config.yaml
d_expert: 96
router_score: "softmax"
init_std_router: 0.00822
norm: "rmsnorm"
Below are experts of layer 6 (counted from 0) of a mixture-of-experts language model. Rows are named router (the router's row for the expert), up (a neuron's input weights, with its number), down (a neuron's output weights, with its number) and show model dimensions 224-335. Each number is 500 + 40 x the weight over its row's rms, rounded and kept within 0 to 999. Numbers have three digits each.
After each expert's rows: "comes before" lists some tokens at least twice as common just after its tokens as in all text. This comes from a sample of Wikipedia text that the model never trained on. Tokens count by the router's weight.

# expert 8
router:478511475508475449498485592530463532506559436561481482477495421490486552535450537532469543481420509496445505474478478502467547428475552471409529449490499436596524503517502484475472437552487538491486492525515470538490491481537531515426443518529538487565460447529443445520572534517516508508482513530463535512457460477508475431486500498614
up0:580492514459485523535472506514614504457407528547443529543498445533554449515527503480471520510541439510530434473529466496511437501546489541547476484481445487496500515482507542561499611558496482473507487515546467483532507547539506465562495478476464514501460464579512544488519493559541440515554489422472459675619547564442503521564524523484
down0:484533482447510482490549507551451461493538449557486501522523531507459521531461558532534528536498455641449486480535540507422553504470499447480462518496453527503445467516530561475486537490496477489479434493457551467510545490484564526596558469548518493429497515514468543565539491491518487560463478506556496473473405529491439531467559478485
up1:544540510490455457524515532516516536540423456529452519540395562454447504515521481475486553498462502493487485478523549504426515516494525457510493532488456448529504554538447480435469520537529541518494455486497518508530436502547422476481426488502563478498499551549508436504498428434482478481473498467463502549473525512453515490551532562474
down1:539468479531507472473509502539520559474469478492458506520497530501511477517521542514521530484451507577496505483582565493532574493519563515490513499487461485571560565442483553480545540495541471483449485468524494481523515526466490476425510498471426538522503608501451554532484540561541512506521514523484447525487523478493568488480495587537
up2:533519420495492509481408488497497528506452437486482532533492503521440455431453458469512568525541455460504535472525498541586525468494552549529483509508512528525411482472500460482467531527435523431553479537531587406518540469486486461525485516514466506500533554445500500447563508464507494512478525461440434551498585481447500487483533526565
down2:472490497486549517479531511466438507515467573508467475569487447469499497495562487594561502520519529537466549455451459459512474500505492531531417522526501546629468460514457494453487511478453521520557478539505455498449457574559535501531481485464538534530498487543474544490447421463516538500501469456508515566476513577541418451501535462516
up3:514487523481452477527504482494482507471440485472563506552576497481411510469492514509503425471570517464545467486505532517489477534457510508439452507521515464553464446498527521510449523486504504541542518547501512515507549537483462498449552508511507508462470524493568527560471532459520448536498457469521545467419458469550502509503480499488
down3:458462468472574506530481532467478457520451527554517526477584458509510436501399471540531514569501530498478429519512526546451483531529543472526497499503493539467526489446448479550470556473477496532551491478563465493454424469526543514501523522487590500492475512532500559485514549562454520571474433450516478450485489508424457442515504520475
up4:527479507505477485508448581519510467544511507511519497507488445497571485511559487522514495494403374427446512457456537517511487603542537531473458505452515500484392491447505482543586478520624468504534494470537525505507496454499543450483479492490585472482474506565509471484507515508539471508412534543506510535517480482511580491484534531488
down4:562610522429482492466459507552520560457518510468528517505542542511552494448462566483491470519450467508464563534502527484519500484441519488476524467484515498517610554534500524517505506507536474459568463500513516562491418495456549476450487450513481489464460422484450464427510497435551529509425519498517482541584472478496505469535510469489
up5:497484534497467500551556491522471493534447541452500508492449477479483556475507548401505541529509464512504532485574425498539547474467489544480415497505525467439527491514504477469431500476449458495546457447512523522511419506491530555487482477497482570442463451553493575499524495456587480467524462464456448471479448467493528442520469484512
down5:534406448595593520499572443500492466509524499516402418475506485540457457473552485513507460541505551459462504537439542490517509475546474410485533527513514525495484483524456573494487518517562528480511485504441539587493491514517466449453462484502419478480562604461581551523485527461495531523543427524532486522540467533401517486536465540577
up6:516596478537470449533543415469465466513485437522514532539490510471480537463508457448501550522475517481519503438505559588474537518540452328489513527488429480465423511511504545534502517528566453487496456447514500479512545568489444478455546495515512498595509514464524466451526527477473496494507483545547425471551512481533525473495544510494
down6:435516455516453574537490441519508480458519518413536422501472479432481541462485538521479588561524489488492513507494449452383419488508490552548497506495473584510529481557464497515457501476440506495515417516476486446545391432495523472495420516535540470458511484487500448436489492528487474520504501470498495494459510567457503459485481519484
up7:493485495531494485492487580477497535517446597525442509466475525493586533538447504448549420540535478483469512480454413518466454458547494491531514524501505444512531438486483514473438466530514431445477446520469495466451509513509526506476520442471519450533498458493489533578488531513469451451489439519558436472490426450536463512453490540502
down7:528484512529527493549456522445467538515567520508519535416490488482550533460507537472455479491434522432466548383512523519472544520510554419546450522490449484548497505496554478531476547419475495489443518442484473504487495569507533480481479482478583491490503484447499503490537523434480450450497489544573467447457547474541495553459524491457
up8:617514494509518519488530548486460533506473531556472503456462553536482465512475560483466497508532416566473529530550494476455470535529494452473525400508525475540519545570450398489536553530519579509491505478478473472508463443522442491492460500450423501524552457507565415530502479473491457523501482466445558490486464548459510484517423472471
down8:441593520509532470516416550471518520543482522448459498444461538444527492487484473483417574470457552450431553462598544497462487419541501506514548521534466466509606468500526382450495476459467504498439454477514458537540432504504440570469470527478466560484553484506525491551500504541402491493563473491521545493576515455561467416483520438504
comes before: "- ", "| ", "\n", " ", "The ", "|"

# expert 14
router:526423518508488516529453524436430534491459451561522406535512465508505480500565475570514486384458529553530496397529465458511565500486492464520582495489507498432518462473544528569487473409459474548467504528455542475435513451537469547513469502510493527434494453524486515499520513526480525485494501484470512485571510533511554467545500453540
up0:501450473368464454491495440450496526464583478556470466454447502433496453480496501517534549542539508557535469552548436492499573495455459578514499530473543445442481481519458451477497531512465536496422491477503408493455516489492513504531380480447419441485545491557537482499444500422435577449557501441428502568515442577447490561477529462545
down0:532530452405559480593583457486536500495536491508470550576451552430508503572500440459479602509548427475520592484517465583500506554473459500463474550498543475519517446509463501455526482541437407482510508488534476506511527525499439532501467508518505437529553482536554550500444562550439564569517541509428533558498498579458477472436507459514
up1:466512498488526476510494560516468575474398565406464438435481518465512496478553422452506474504420521459490516440490524502521523495496465504585492549475449431425485564525517487470545557420514501530479522543534494515460490561569506416549468510454523487525471468522440545521500488498552533511455559522522445529476485590437544537484477407479
down1:515546520499561492558432484474612516499538431522486511461495477610611501493494497440432505490518517477530508588478559497583529522491498503535517540447464534501516514551568543525523448451532459522487491491528489519507472575465582467517480530443527497535502523452414518557512488537464582486461531456441475532465531459543554520522503471523
up2:457493492534499513464441482404488471497506486503555489548508508503498421510445424533532478569482534515416501538474489514512540520453514456487517479529493548467551477433474456431421497552568509476411469542492482497499477524503483421553547521478514454510534479514442498441470522461535491498598468500514495472418504541476465482570524414469
down2:533439495493480535530569463506583497554487526452467482520492430486514529562525501428489509581558472473457474515468441534515473517451481546422467461489520483527516499570485426515528488476485495483455462484522512509496505563527502533593520504603471496413554489484479523612600510447426522514523456477515594504534583508525567462497444561498
up3:524436538447537471544522558429502454528539541483574492521436493394491525472447548510536582477570517472474414525535505572511499476482414469484485449539509525459508464520488454463507441462526486566545542532542484483444559468449460462524473476497560498551518599518385494434541509464509478472451467527529471523527517503545502476494503538569
down3:532456571549520587550472523428537456571423486494498517468482476538543497518513446543533448512511554498494470482455610491525479497493480521467530513456508563538483461559534501503506485425483504469520579456526426452493473538517475484506525523552500538506448532477485522483531512468503593481558459510507466527496516513528520460510535495526
up4:449579508488528525500498510507476461533508453446530562519476622501439454471498449468507492471445531432446424482496469429541491403575513447508490523499490417477577525485541527471500469556516581509517412542424472468463527552485484494438480562373487505508465492430498505575482502499514471507529493489470449488493577516528543461528511546485
down4:489460490511510511443524539538507546492503520470506466511605437571513505482514507507542473537453472593521536504492541475627469465478460470536550492511517485469464492528476497535494557522439567494493380542508475506454514511467550517542502473449451467533378486522458495468567469505539515428514431490490495550449473503543558510514505536444
up5:574535519526483598502496510613487489531517515478485501539467538501454508518483466484491519500539404555493509441458513559550466502532492571496502536543515536467449427438529537521456476468452476485524562517520584503486486424467513501477491522502414491521550464549541575499467482507471541448493473473489479443484524539496554469484501522487
down5:483470436481446568588494518487507470495548488516465415504491495496508456413505494469510490440513529460525462530490488478488464545554517446477521507569514522495494469505533428555515465477517480433542533488562451479486523523514572455421522525509501502504511481519510475496523511508436461513507488581477453556505479459503492501503488515497
up6:558502468542438528558478532454491563498428484536500469547479470486522472519483551503470491463467530541455549498446523492466573529542517542606517498486413548498587537461508565526549492449541469470522488540445447533455533517509558526491466478480477548491500466563486420556504564517478531513505401495495517438519510569465574575498528490456
down6:422469507467534528429487507497435478573535549579467552477505542523469501591460572510543462500511617471487491490501478517505472512487518499541522460444416490447528469490496517547495432475533483505480522502392536534465411460466483522462482451577467541503477484457461530524488521488512450486513511512499445517476509563429509480507445471454
up7:585476523411437478506490489476487500583540452498568509552452508542495507555518469410544530448469480574458471556532544442481447500482523518530474482422440503498539505545419488504539447482570477501559489501513499525477573514537528466505455484526512499499520464532502527485455422506540517525508511500530534526577554481497472589512524607507
down7:475536528602517469488505471518503477507447516494506448485462491542465493455532526465519521527512483542465432475479554533536504548482445550513496467386520473496541538559503500542493471462592506512438455517486521520473616540524496547525488542480470477536486533478537503473509557527414507519470553502495505525557443546452517512496491591472
up8:437438476462422428537448467525505501499482479503584515555517484484510576482516462490499454496488504443496466517488488473527532536490469503548466519523507501519544475475500479546529507503491520506516452558503553477390426507523508422519488479459521533450533514507477491562442457471523466462499497461503471477589530488528498528517574436514
down8:566496452492511474508428556530500512541503490385488450490495457471484517525506510518509501549458483496466496497515477481531523486476466483555427503517484534466484468507515507459422489484476481480483507570511588507596484451575515558553582448543543446437528459554508478447527496465504593509564523430478534455536451511493466606516511464463
comes before: "the ", "a ", " ", "his ", "their ", "0 "

# expert 0
router:490499487511462553491500497598490520438532516520451578528518453526409431489423525544457488521518480497508540472488497471537512479445511554454520548499441495431437521508535462500503482428624552472473451558561477512494497424458511524524506536558552453453606486491513503469556543576546497564431492437565512508497412490571539418522550507491
up0:459555513453459502508470524441482463510565555509523467495561585532468512506481457496507449475549434479503500448513431512477522496457533494476518503544468462544407471534501468452535489571578533536477484505511464464469444471535537541465511432495419532435536517498501464406543520398558500459479474486473513468501518515530583555461473542474
down0:529516481507419524539500537555524472584503456520549564501529494475565477427458576523545443482508417487541527434503483435500532417386482445505476501524483549546502412497522488483560513521573513501532467482589465494526498535504455479499446500517495452467506454460504520505503490451477551489493445449482485443472532620552550581412459511501
up1:568521548547459570515501498581522463497537506396460479484466483517469500508515515512596483539528403433492562527506537527500407526535505406492470456541453461548505490518533537488509526554504505483511490514476471527528542507488473519489486546464487512588489544498479491457494513478513430533499593484485535515406484471485490478531475511471
down1:512535556502515508546539514443538522512554509485577498460543474475494559510539484547557510488463519442494513544523525542465441441510508524420508610539504516454467539580552441511494481477496525486491476499543457470446484491564500413528476529464478460496521535544480507491508491531467530530514522512551552456526509481634474535508467525489
up2:516516517505458512493502490584533446510474487502546559490487564468386449428442534583559388555513539525455450539520574547396495508435506522502488497500481446458487515561513474448468524443455468524464494515544449475535477495403488479543514445481529442478502469498499528528506570553520476468455444414464516474540526483468456420477521470436
down2:533555372557441512497488484532520490476472459509499575521511428475458508484482538610509439571509582594461525458505523541465504471471476476526475508427437489529429591532528493493498472472480479478525482550475452569548515438416475547466568501536525443501432467493505494537503540552553526474438523542495558469472578464440490439489507508530
up3:415452525514372560501479537496486511520534484599546497495461514601454586486511446527559515476504514497496550472438517479483474505494457476556536508514421487482526551513506468475494437549504520583490463451429493372535575518495511493490485531487490473518534538484550522469436560523570479497493447484520461551538451498546436536555510529516
down3:451454549465485567547481479522503484565503457603469531492417484569486449475464494474559492478537548532494431503498568423550412530414487509499527588451489486587547536520524556483548480526450550537563472475496542425511474519403548502516513538518466496479467542448511503529491585541462543478548523516490476499517519525502443550555539578447
up4:518461591447552516542531519507531510567559473476473491521509495439475614525523443493626567538521505494509536469524554420524578513477370488566507557491521451529496489460487509472514476483585471489508529518431493459521528562499499481541475440519537464475512495470496525511507542532495492559512507480463499483569457540495580527521536444440
down4:458482532540469529510513475570438542486464499520459463516500510547551522579485521488537486507453540458482475508532478506528600397544464550600540510490454531587487532516459419493536371532510516466498545569498456516565521534468511470555504497455442541491505518436459478462480474519483523571482470481558598445525497577484515470441483491456
up5:564554523446471482464552541518553543480574483514510492542492522474453455562481478496541498495520466571492511492544547515545516533467511496531485490564425504457582491399499479471477620504456456458461484464510467451460571531528543496521506547525538543479462504471476500509504531556566548550437466497582493526446463426428482510579495564573
down5:543527485537493525455496519550475509453425515528521456493499535426470446497502574463548464541500470536461556493527486503487518477463451515457488462561457504563538447504460518462517565539475507390458533437482465516457494544526516454458510525510494444509586440530493442528503415496568485532413514486488548497490459557376421556426535556489
up6:462451539450498572495470461505527472512485524513494471535564494519526589447505380471507437487525469463468517522481512563542564510512491437489525554488472530449496572475581464538529445480548480562444420475476475482493504429486464521492537494468546488463489521551520520497532465563534396515447572538554494460476457568494488472510517515516
down6:506568477478515519548491440464561545553497477455456493560510563517542502523509487544479505560573575502472487477517587506549534506400471477481497524505551554509474601531563495482487454489531543492459432554415424482474450437411521505500503503499499489402535493518523451491407492507393508485535567513492578494465470518530521511519521496517
up7:536540459510520539501487518465491471539438498535544495452392519525513450457462521452523488423580499469490495446474503525549551467477456485526566516416458463453464492522568481495495493495490473517458462482472467591464517490512464419452501507445464529517549514470488522490455519480464509542508473484533440568440574482562507530515469561465
down7:465498513516487526461496472475474542509525515526554458623484520516476441527522524582555475504612413541494562467583541476571484485492448483587548531547496492429514455441519535495490464535477513503470532526507570536492522552513534477526513548460513508588520560406513495515535487514400447536544447558478493470487479468500500554440472386530
up8:592461492528553528525443524527500463434497534427464538547485509514434502494441502499459418448463455520500537505525480517550495527534477499518538466480442469519490548487454516461472514472564548507535488494483488494484518530520461405519576588608578472520490491530507533448510532492533527496517483479477462500483502524414564483450478487463
down8:474508561481581510529468526497498422467469485490470526510499521474500492496489521534517407508492445504525500506486459521485440496493508495529570549441470461490512499496465551508430549515583514544529407495460554519542501534508546456439496494512542446507506498430503508434456529510525489489466479504536476517482551552500467476460537554517
comes before: ", ", "\n", ". ", "to ", "ed ", "ing "

# expert 33
router:489478560562551456504520529470467523528495579458447548465536538532447503541491421457516532498437535515503476461489492502475506537514504480444490473536535495467453481512464497489508441547541494505527486571437458481501460466488498504502498442519541557519517468561489504426474483466494466483446412529484456519556542482502508473518471517464
up0:542484494496522506510467543540473484512510513529485496525492458472523430518527490475497545510558473482562521471518499501484392530501487480476475460507507434470488578531593437480522504460557495508527502498510491501493585494495420475508468510456483503581535429482514467456492558500564563464435517405553509567501550572524571490442490495530
down0:523527511497646587402555438482537494512482522527477522564494526538452424482465579525555534505474537541436429557517453426508426585466447509437437545491516510495523446616506499476489414449548496596457474546471432469511516506458488485516521471493470506538575524487512532436472517568449534522551506576539484436505486482421498503525420527504
up1:507473498534462595483495520490466486495514545474538499515591529511492497501462525490499473527555585454478529531405489474443507578496529534422492540485487413537474529458449461462521462493566498449597449515556500507512551552541547453558485510504543563530503462466528539473507492495515530511585569482568525528483473436476440540494512528508
down1:482460509475464494449471465486427521443370472475485450479507524544367511525524475445472472500504563455469497539466518457465522444458572485513519529449512494474451430517444562520375550498449490478527433491568427498532465531481504523543584510603510474537458531481487466531476465516497602518488488546417548483497451481512487461510486425509
up2:545427582528469485538453480476517492449495422620505451479508527493478507461515483544491566505431567496523514488455555531472535503519465436451496537590518511466469500543510419534421550500484551565478451549505497499542571472523448481528458497537572529526532484496529454525533502502548421493523525456476486516481515554506535513519545545535
down2:531430539472492489502527508510459508398545525555533570517521466548548486477449490504479525491457551494400479508492502493458483532463505501474519538460577494524503518549488505617528490547477446493469488474512527510483570463456473574557536450486507521495522503466456480518560501545561570420454449600474608439476429459511478498472555555526
up3:535491485435505499566568520409489426500485550461537481484509501486539533431521538462441500530514421478443547468425484506499524481465474517496442520524562493468503486528529496540527496494549551504581452571515523513478457514510532534513565533489550463493472484497479521482516534511541523483476456389498472521541493538507511517571552495485
down3:459583486559475536444520471513521509493553442513386522432483522542433464470434513475347541460524571508521479480573484445456393449464492472469483548488518498515522452478529474578467468547470522472470576471502436515457454485516490531437619483478497509462484570514464527541515495504574489484512517506520531514500503491502450494479506456508
up4:493498542584498514573516508528487510540528520533506456444509441515543522560482493503496497498350498470467523539482451495480494407538463495547431476492464545501551472465491510501509422519608541417476470547481462548502555500438525449510489532530495536441480548501523512471492481424491542569493482507531526464463475508498479503573462488499
down4:497539537497500521517474543482473468551518460512547529458516557491559464518470560536418397441586495504549470534505431460538457548529433445466474511447494459472471468523532570529552483456484484514478464555477476492495558423443491487516504466424506428423503468480564465500449427455489486472520478454533492555535482502477489533508533545481
up5:471433509514475490457416478518476493521425535426567513483488490426539501447538527498485503499512479522521487426468425455562495535586484435492446548427522487517518456455501511475420577465528520568514537545493458468565486567430505479503486545480527494534572542543529505530505532486543496475510380501466453482492518439537533503531505524529
down5:513462491470543489473494444506498540509539559498529466518476516473435530528480497468447476534484486500550563483557473480494530458500451508514503493534473467515467541471509509497544459537518475562539473482447524405538440498487423491505530498528497545523508472468512494566426497523434518487514418555571491463450483474482497477551604511564
up6:534536478517538539476559529465484540470464515506435541510567510444557561509460450414489503489477554527516500498502498502465438518527499427495482500446443545511468522500496471485588453504492495583547437387539446493496539561448472430492436476488550442428501592479504441441568493457535535484476534480460474464572490501450565472491473519508
down6:515453543464483438453504528528439582517472483546488502546460521485448529553500527480543506426519477538492505483450490530497490551518485464491498501504531472563560514481536557579510490490539514526483528612502560438487559496490477511477493494520487455469526551573503500483516532490585489463485545613499572478507492495494472469528487519467
up7:481512487455492427552447499432509432484577508460453552490566502505447513407515494436469584476447438491576456508565432509507504545435511447485457583525501515456482584472428472522487557475483478400576505550541434449484518569468412505494479513533459525503522512552528510476559451447487423461530533472460542515469511490466450475471527493576
down7:557509490483508475502451488531517512550484598509511487487466456508515434464518512454443415487560512504554440522538480536490522579491485526456489540515528527489566521469483554543538456477466517518430467533528544476527460503487520540493555452520447450507515577417475497492484484507509467408510469472517474480475536374462564507524608541511
up8:521408570575535518513506561453511489549569531534481488502487456452434528436476524468486488486465499447510548466433518552497551540510554535469517448489495536518506462488556485454463462417574464484527586473552382496531448567514413444513496470456509480448459551554469486555461456480524477462505458471551482458499518490534480491462558464499
down8:561517455492464455534525506477413451480438433553476511529560432487478500501543547549533466487521538587476493485510558482436507478542516509445499527507477526518471535457521481455565442539437577482468557540446576523459512547495462536495452512446510410494529513481475453507459410476580500458512584477505444524534489542478539480507457429510
comes before: " ", "- ", "0 ", "The ", "1", "2"

# expert 79
router:578475442509452449561555525540507450477476499456490466471533466500473426500515501554488514528535422448573454511466514550494516509488579528467499554503416517499490514553499501459519450443582495464490468460555503415443372526537493530466537491510515545476450496532523550539519519527513570480416420442595532501478388520507633483444548504458
up0:561462502465391483510529489510516469483518485458486531527506472505471527437538527443475518555484409504420457522471583500483483542432505476512491529443509557467460519486555551466467538520525474539503476494482542493503486569479469480520494450511502530494495458490478466479454459447563474441483508466532467461447466541573567484501544535503
down0:508437494444528517480480495469520549499501493502474548497508500541425452542531500474459445530563505536542516519453444465556496485487471574536572585543502472517556552517551491479559475537447497454525546478515501558496474529532486488460480502547483492480522397503477489537442534552525530515473576444478493497578493507502519538488511489483
up1:502550465566582492492518535495496494482445538510518456512468470482500419487501462510497560517521436514494445499421559557468590458510474513528522521538466501461546531534502497484412477486522543520516435545437516473527501524465491512586494536510456499520490573567460458533515513463511485476531508518433541427580625483443553581497416545448
down1:503413551498494499442531521470511442471475563542502474506496501538491525507545500432472536440430457412521465543461512430441553449518530489508506527513504460545506522472488531547488538474487478535444544507436529448463475540521519422487540460523518380495494475493480484540555487536520539488519433492518532502514526484561530610558575516487
up2:510443471501479464434490476575569524475497491479515478484458580523499523527519486468499514501553425491468488447568457456426489539553467514497564532540481491498494545485499443529512482454525534548528480430535493492472524526432476528486508476558482533550486499481507435467509513429586511522469509445479443572488509542510520513484479498419
down2:496576497445480520531540467589449432469535468426477440491488493479445433460487509454422462500456462507486574508491474526506426533515490455486527480494481521489538430461498518476496517465488544529535507495526516499457479518453488501529530490589495514548507515450498500566413352469528562518520502508509470514509524490540554513471480536516
up3:518489445582584535513586489539453447510455587433552469488542492406421546459546488508530463553497465520447469515565466506472489440499490419424470509443477554506499510546553533439508436528588549463536431555459491512494506539460457480507477443505558512476500463516451484521506533511528565486536576444538484501512463515453512519494517539579
down3:507486518619589486537523551526526496610549520466446481438489448488523491443445512464562511495476461564533511519529470548494555412529502548462474514510466580503467419527490479446532430514482535486518503498452541498527475542546514492497519483551457539497528488542540474519577503507470495530517535478477438542518484487497483503479497510580
up4:517548517509454426441496449553506599468582565506450559418500453472489509520537466457475517520499499554541489449445507510474507524497449488545465438438431546434524477502401413519453466598532457482445545498472510387528528539533470500549510476490436539524460526571533470471584559519452524555540490483484511491473547510443486462505515528483
down4:549556422504540493474483533566580517530489491480477504497527493512484560477540561506506531490479542544520471502512520462511504511437476463515505519512473476434578453526466428539434497543427519463467479502460576463486439475502501519535494485447493491577468517520497471467432469563482544522448581485498496505423483511460488516515552482531
up5:481526489435521482493543522521562496511486540459434505491570499486524431438443467470461506432495485460528413531517479502462445522498474546481518564505521534473489506501529422413471542562506504533448495524463557496463513475542499521477486577457498446531494503466435533435450487531496486467532477528470516533573522462545563515453568550526
down5:442485435489460476433473506486571549491500511459450473507549579507484503493492477514486482523549465424506493534436423471508485499519483518566525480521506511475534475526469446457483474450548458495441519516503545472461503492546478484496408542466494422497546435496524527570550503521547482524543486556501434481490525446432509513503485439483
up6:501508447536456527474530512497467512521468427489542519547487506511536496503539522521503432514498435488500503476428453541491476481531457557448481537512409470483506555470511443435513526520483537516526476504443516520498436506473486477500542462544533590472514483426496496419495462521504534482478481433532516495514454428539456533543547543562
down6:452524527446572543551523454470460417493480498521583569513428489527505506432515505518514424463551449493449484472478477590552436517513492538502482466545436536496523450497543482520475546518544502523477446543462538535521484461464488529468452464499508565528522461487522550523457477527482482501537510480479537536510508446567535521531493520528
up7:518533456495512594467599560496558510518471548380481423513527532514558576507494484512457475504468418490497449482444513455538518501553590499494534424556531497429465483471413483488529520439522483541465506550496483506455526517540447568502455501569449448445510410525488484439572505543478540501469429431521431557449474506452522479515505474429
down7:485470529576459508526459488478514500499533510470466532528440489451433556477492504496443489525525529444512435521417490489517560504496483489559514505456496535535484543495439568458456490532507527511465443532497484478485518532591446517471538499457558489449480488500505520512520470521518477507441475477479532482493407447568493489434502513416
up8:479462498397494494492488449453501518461441438458605458475527475538542529542451568524479507544561457476498501415508461538524473579519548492550573455540496454512507437455451497485498488477550535475542450497452551498479469574512531509414526458538445483533495506565461426475561592527510457505444457439458497488437469449532483602492497468558
down8:528496506521512473556618517503520498472515526419549526474496533547463497456511429442443465436489499531520532451472533537485495459585485516507515515445493484568486522474512551472455486461560479557516412519553511589505482511478513426450534500531503507455474522544463425556453514500611505506496481419504552478484517501496470469518454536486
comes before: ", ", ". ", "\n", "-", ": ", "."

# expert 55
router:490510498429504496480565479478468442473560520498518430609428498508507525499485527505510470565521526532485553565500533507466485478525488478484418592553494506471550498546439527509482581596497532501500473542516499523540483438523523517538547538505420516512452495466509555507523553448458471530529505496533562478498416443514459545569545530567
up0:411485535519441522496467531420495548526550515497462481532522469505544502523487527456499424581477486450513564502494468519478500485473534535438456505576430505536515477547433520512485516463499452548474419554499564554509561506464448521511448538435447465505530480433533497524452538448462439457488522480541526516496429490478496548525541531547
down0:508542500503500519570470540463480499573571428492522457501546513484573516551483493510439448476461512531516491481445440508519514470472506503482547444441465559444487510526514493511492477588462566496536460541511452453443588449537466501486506475490418501511496469537403499550488514506539489461507492501434498474484455563537530404600484541535
up1:541455500488451420521439531517510536500493552480503446529517448457604572458551453490562499540419491499464485485536512547472496481554502460517430498520482473512543540461495468486486468595528478489545501492535612469521470450485430498482456543434444540554519514496501443491481500458495505471496527497472461527454483491520499581528594533508
down1:478446424535442554569561535481517533578511514506538521507496546441491558563496521518456493465497478498520473528467433499522459507491518537530517478505504482488455551502437502532444512436499424528466511530500589491590477456454502465556429500493475520458520519492592589473500520464518539504476493570536527540522490528539540471540481549503
up2:521491581477483564539551469514565508525540500534465428441573432432474538487453480488568552539551493493493540558468588478431488564522456472552425599450456476471487485507517527458514435514499463420471552550478552443503441477507455475481469493509524531484515549542435409440528482488501476473523520509503521528516511493483477521539531496512
down2:573433503492504494528489485503490451510454463522547532509581518473427501417509553487479533505416488470493524544497487476454483515446495523552507506490500420492578424481565481501469470516521548522509523458539513523504490492484492507523566549508534548541483451467519504525504634550479489481482445498526492549428421489459457534500543471495
up3:537479534482516468499484491503413504495464529512517504443483492497434504480509530451542489414461535559485513539572439459405468433513469418471440501473497469512601589587450471481460530478472490458522503543510479395456466500512454410536523444503542494561486451502531480472541510514507461543402539532516496543443541468510445498477494560556
down3:494477421534519561557457498499520565481536490446465499533483449452554497434508512498523523438493509517435526500443553498535487452455471447491484505542485473463501449508476500477415512506536466463580561454480479506539481568581441547487527514507452497552456539466544519499444521500496519497485552483544507579536478496504462549574475525487
up4:489489494476529505541494574505494511425518508479518514530450442459473484543499554476533531492576434463445514491510514494503542504463456510492580512486526517434524505439533543447555437496554508459503520491487510422481508486501537507487583516563584475493513446506511559475451534505448433483421511522543536455486524523508487431569541477559
down4:449457490530560572471537579486441469538571543456482474468515504493571489473409439526465569473536555474526514440509522472501477486480509529510474546526504525432520490512513527528521547494495401428490514564572489520539538454469399484470457446520584515534505530573508532478497521496419547498527522496534511448498482543425483514525530562482
up5:527516510517433427459424491506529469510481523501475457555474540473519464527491520550493540472524478425504453519496548520535462469483517528494451551501549471500574553522462456464495570532536509516572557544495471458526478584509556480462526498457539491458507543505478471497456501485473485497516470510436434516523506509494546545493492553534
down5:467576466391499497512469454474558614534468433460613511561507429500535554522537541576504423470494484443488473457543481481446491527525463511525507440545420541465520487544489564454536536450439410469512535596547476524586496586532479501463573554534453502515527514475499465540503482527489527428431519482487470488544489503474497503491452526544
up6:518509535427459547475500565457437489473535540464547568522476474472534634502533442472545513529477542479499572542473493436478415586471476487468541514439496493434439541495495507520515465513565499476513528475493460518491510500563556492529486531463476441485444541487460523448528516533496461528483557498471524504516517509467509526499472496537
down6:455476452467507464578579468574453473462511510503514544476571500484465556518570468481503530567505505475537491537548555515493481549465568503495450481489491456456480492523442527543518545503536534548452434498539560481575596483504478479470547497507584472518446445479533543526628506456565519537450512444507548564482547516408531493452552478512
up7:433436441504541515451475409518484539510485497441549573450518525537495468473561575509640503521475607525525517444556503504522476524508453496499458502458489541528492491487511477507540569438408556533525469535507506518446485494475473506426424506581503479554467426500506443446522524487493494487510464479551486520460505453529471537527504553495
down7:511559462476563464502444543564551649532553521488420566432467476525568543501550503523518549580495490501568545455525507476519520576490502545486492534474444445535486564445513538529496540523477600412487478517473530520444534472431416519423508436503496528527479457452507456520469447493436496519493486510511532486453554520534505542517459522539
up8:520544584552527543520474473504468471491552512536421540510542404521471518479426569530497503462539517509503551469464543592536519533430511408546549549563499498526467501516550504462490517532451500492479474518434527555461559481472458576475496539487419430534520535512533614478526459529458492478493476473479489558448550480506544528560471542517
down8:563516471418427483510483530466486524479549518512553461520429462465525494524518496459552506539560487575467463537449492541557509503423533468539506507413457524461467496538510547509464520518495481544482533507543553496492464503513515493503548514521515469478460498453526538506410499498562484454518512595529603471531471524482578524467432485507
comes before: "s ", ", ", "'", "-", "; ", ") "